Weights of a small mixture-of-experts language model, trained from scratch on English Wikipedia: a softmax router, 240M tokens.
Below are experts of layer 2 (counted from 0) of a mixture-of-experts language model. Rows are named router (the router's row for the expert), up (a neuron's input weights, with its number), down (a neuron's output weights, with its number) and show model dimensions 160-239. Each number is 200 + 30 x the weight over its row's rms, rounded and kept within 0 to 999.
After each expert's rows: a language model's description of what the expert responds to. This comes from a sample of Wikipedia text that the model never trained on.

# expert 32
router,142,178,188,168,213,224,242,218,222,164,217,158,176,188,167,181,155,186,226,226,183,220,238,213,214,272,194,257,182,178,164,180,150,205,180,152,147,244,226,171,161,183,220,209,222,151,142,263,178,221,296,138,175,199,187,185,183,179,146,188,208,225,244,175,207,179,224,216,223,185,193,204,206,205,237,245,237,197,233,206
up0,198,215,208,223,186,225,217,214,197,249,197,183,210,157,217,150,172,175,222,148,217,196,201,204,223,181,219,208,229,180,246,206,212,182,173,171,128,163,167,198,232,188,211,196,227,228,219,216,197,208,211,159,155,231,243,223,227,158,184,191,242,142,221,139,221,202,246,235,166,174,145,162,223,206,165,180,165,219,201,199
down0,232,191,237,217,235,209,221,226,183,224,171,158,267,210,209,255,245,129,198,217,208,243,206,154,213,229,207,169,184,216,225,154,169,230,223,150,220,219,178,139,158,187,232,150,186,161,194,232,117,228,223,196,205,192,184,172,179,215,205,212,211,216,196,202,190,192,177,208,232,131,209,193,264,236,147,204,207,231,200,197
What it handles: Indefinite article and dashes

# expert 11
router,219,148,220,222,197,197,215,192,211,168,223,184,177,201,241,165,176,145,210,222,178,150,223,208,186,177,228,194,155,193,220,214,197,152,230,223,154,218,160,168,232,193,183,154,290,212,195,204,176,179,139,173,217,249,136,163,156,180,291,214,190,242,192,121,217,217,177,196,229,187,227,234,217,172,239,194,215,165,177,182
up0,230,135,224,226,224,189,182,210,184,218,268,217,174,165,204,190,197,185,175,218,149,205,193,254,198,217,223,237,174,216,199,159,137,188,165,227,282,204,179,252,190,156,149,207,198,223,208,240,248,182,188,163,148,216,241,184,217,156,178,211,163,205,198,220,135,214,223,170,177,219,164,138,193,180,181,238,182,193,211,220
down0,245,211,217,135,220,205,174,179,225,236,209,221,183,225,164,171,158,190,192,176,228,163,182,180,204,228,215,275,188,212,164,175,196,194,209,181,199,188,182,195,197,232,230,236,241,188,225,226,211,227,244,142,160,153,219,234,195,173,226,200,167,207,210,226,194,218,156,181,208,203,262,151,179,224,169,221,164,252,174,193
What it handles: Word-initial subword pieces

# expert 39
router,186,208,257,220,212,211,188,188,180,253,160,159,191,220,176,265,193,165,212,204,147,181,255,180,236,163,223,225,208,207,157,131,193,230,202,140,176,159,224,219,190,223,230,209,148,185,208,182,190,230,150,220,225,205,190,254,219,195,181,185,165,188,213,225,240,205,153,160,240,219,221,222,134,190,204,182,226,187,177,185
up0,191,182,136,194,225,202,182,198,138,187,233,166,203,214,232,160,191,207,200,157,217,187,228,212,161,260,177,222,185,206,214,227,188,229,148,244,163,243,171,213,181,212,159,232,213,175,174,160,254,222,220,143,184,201,210,207,230,225,196,223,187,171,185,197,156,185,224,187,217,159,207,238,201,202,144,270,172,190,205,155
down0,190,192,146,175,177,218,223,241,226,193,177,220,176,192,198,203,228,227,221,229,255,200,211,188,245,192,157,138,210,160,199,227,251,244,217,274,172,198,236,181,203,237,146,205,236,169,183,233,154,162,196,220,229,213,224,243,169,187,216,234,185,222,217,232,216,220,240,153,224,230,250,156,224,174,213,164,168,234,198,222
What it handles: Line-start markup symbols

# expert 22
router,186,244,180,177,177,196,193,164,177,195,254,170,155,178,194,207,233,190,209,210,211,213,212,190,180,195,196,226,237,160,196,248,187,205,215,264,195,202,179,189,222,159,250,200,157,266,209,273,223,229,227,214,196,185,227,224,195,216,191,208,228,202,211,228,161,211,189,204,199,222,199,194,173,247,172,201,201,155,250,191
up0,258,201,219,224,206,191,255,196,209,197,240,164,121,185,256,235,161,129,195,232,223,178,227,221,201,189,181,182,239,192,199,240,186,206,220,278,203,187,230,220,201,197,176,219,192,203,201,221,194,244,222,211,194,257,200,202,214,130,196,239,168,204,214,150,193,152,238,214,179,169,210,182,182,164,229,175,198,259,201,126
down0,240,205,174,220,212,209,135,213,224,148,241,149,210,162,191,237,139,241,211,265,190,161,213,204,239,196,165,239,242,225,197,186,206,237,140,159,192,215,245,191,183,219,152,214,142,163,219,198,184,184,198,161,148,232,140,144,198,228,177,206,240,211,221,234,186,204,200,198,165,213,202,279,212,147,185,234,208,250,209,178
What it handles: Table pipes and sentence ends

# expert 34
router,241,201,176,199,189,208,158,256,175,170,176,222,235,162,204,173,177,148,177,210,168,214,156,204,224,162,200,148,242,230,167,182,234,200,190,173,224,170,176,225,243,176,188,173,170,249,205,234,134,196,190,234,146,218,189,195,220,236,234,204,210,176,209,189,191,232,225,230,217,200,177,195,260,236,254,171,195,206,229,205
up0,238,219,205,199,212,210,198,189,153,164,201,186,253,144,190,232,192,226,236,181,177,221,170,202,192,178,141,208,209,210,202,180,225,231,224,148,229,215,157,235,211,238,227,188,216,172,174,213,188,212,172,262,182,188,207,239,228,303,239,162,210,163,223,219,218,170,246,199,151,187,209,190,218,223,195,160,214,164,157,245
down0,216,195,220,234,268,220,229,171,206,213,233,163,273,165,172,196,197,253,163,231,239,206,162,184,219,233,176,169,228,178,257,185,191,182,213,192,200,199,204,236,197,180,178,223,175,219,208,205,227,231,187,232,203,199,232,183,201,249,209,181,207,194,232,204,221,222,196,167,167,176,215,162,270,239,183,211,270,161,242,205
What it handles: Modals and word beginnings

# expert 26
router,188,156,194,199,212,229,177,225,161,156,155,226,179,179,227,166,240,247,218,190,183,196,159,211,216,189,225,167,227,186,170,187,171,151,176,151,156,251,212,193,171,246,194,216,156,196,161,160,211,217,225,179,207,257,180,194,247,202,218,202,207,219,204,252,128,200,218,196,143,177,205,212,165,202,220,184,265,148,215,215
up0,221,192,174,222,203,263,215,237,184,176,246,166,204,135,217,210,211,235,186,222,191,165,223,230,243,186,189,202,214,218,197,242,238,180,214,223,214,155,223,202,295,222,203,157,158,236,224,239,220,218,199,207,146,181,151,174,217,175,210,175,204,219,193,177,175,240,217,207,194,224,193,183,191,217,233,179,168,220,200,201
down0,227,180,177,265,205,215,151,169,199,186,205,250,212,184,221,194,171,248,180,181,151,209,181,248,209,210,159,197,156,228,198,203,186,183,199,196,198,187,193,198,222,220,211,227,113,212,209,216,243,227,225,195,178,220,157,152,245,164,196,159,241,211,193,248,182,212,163,211,163,206,253,243,220,221,195,182,204,235,192,158
What it handles: Word-final suffix pieces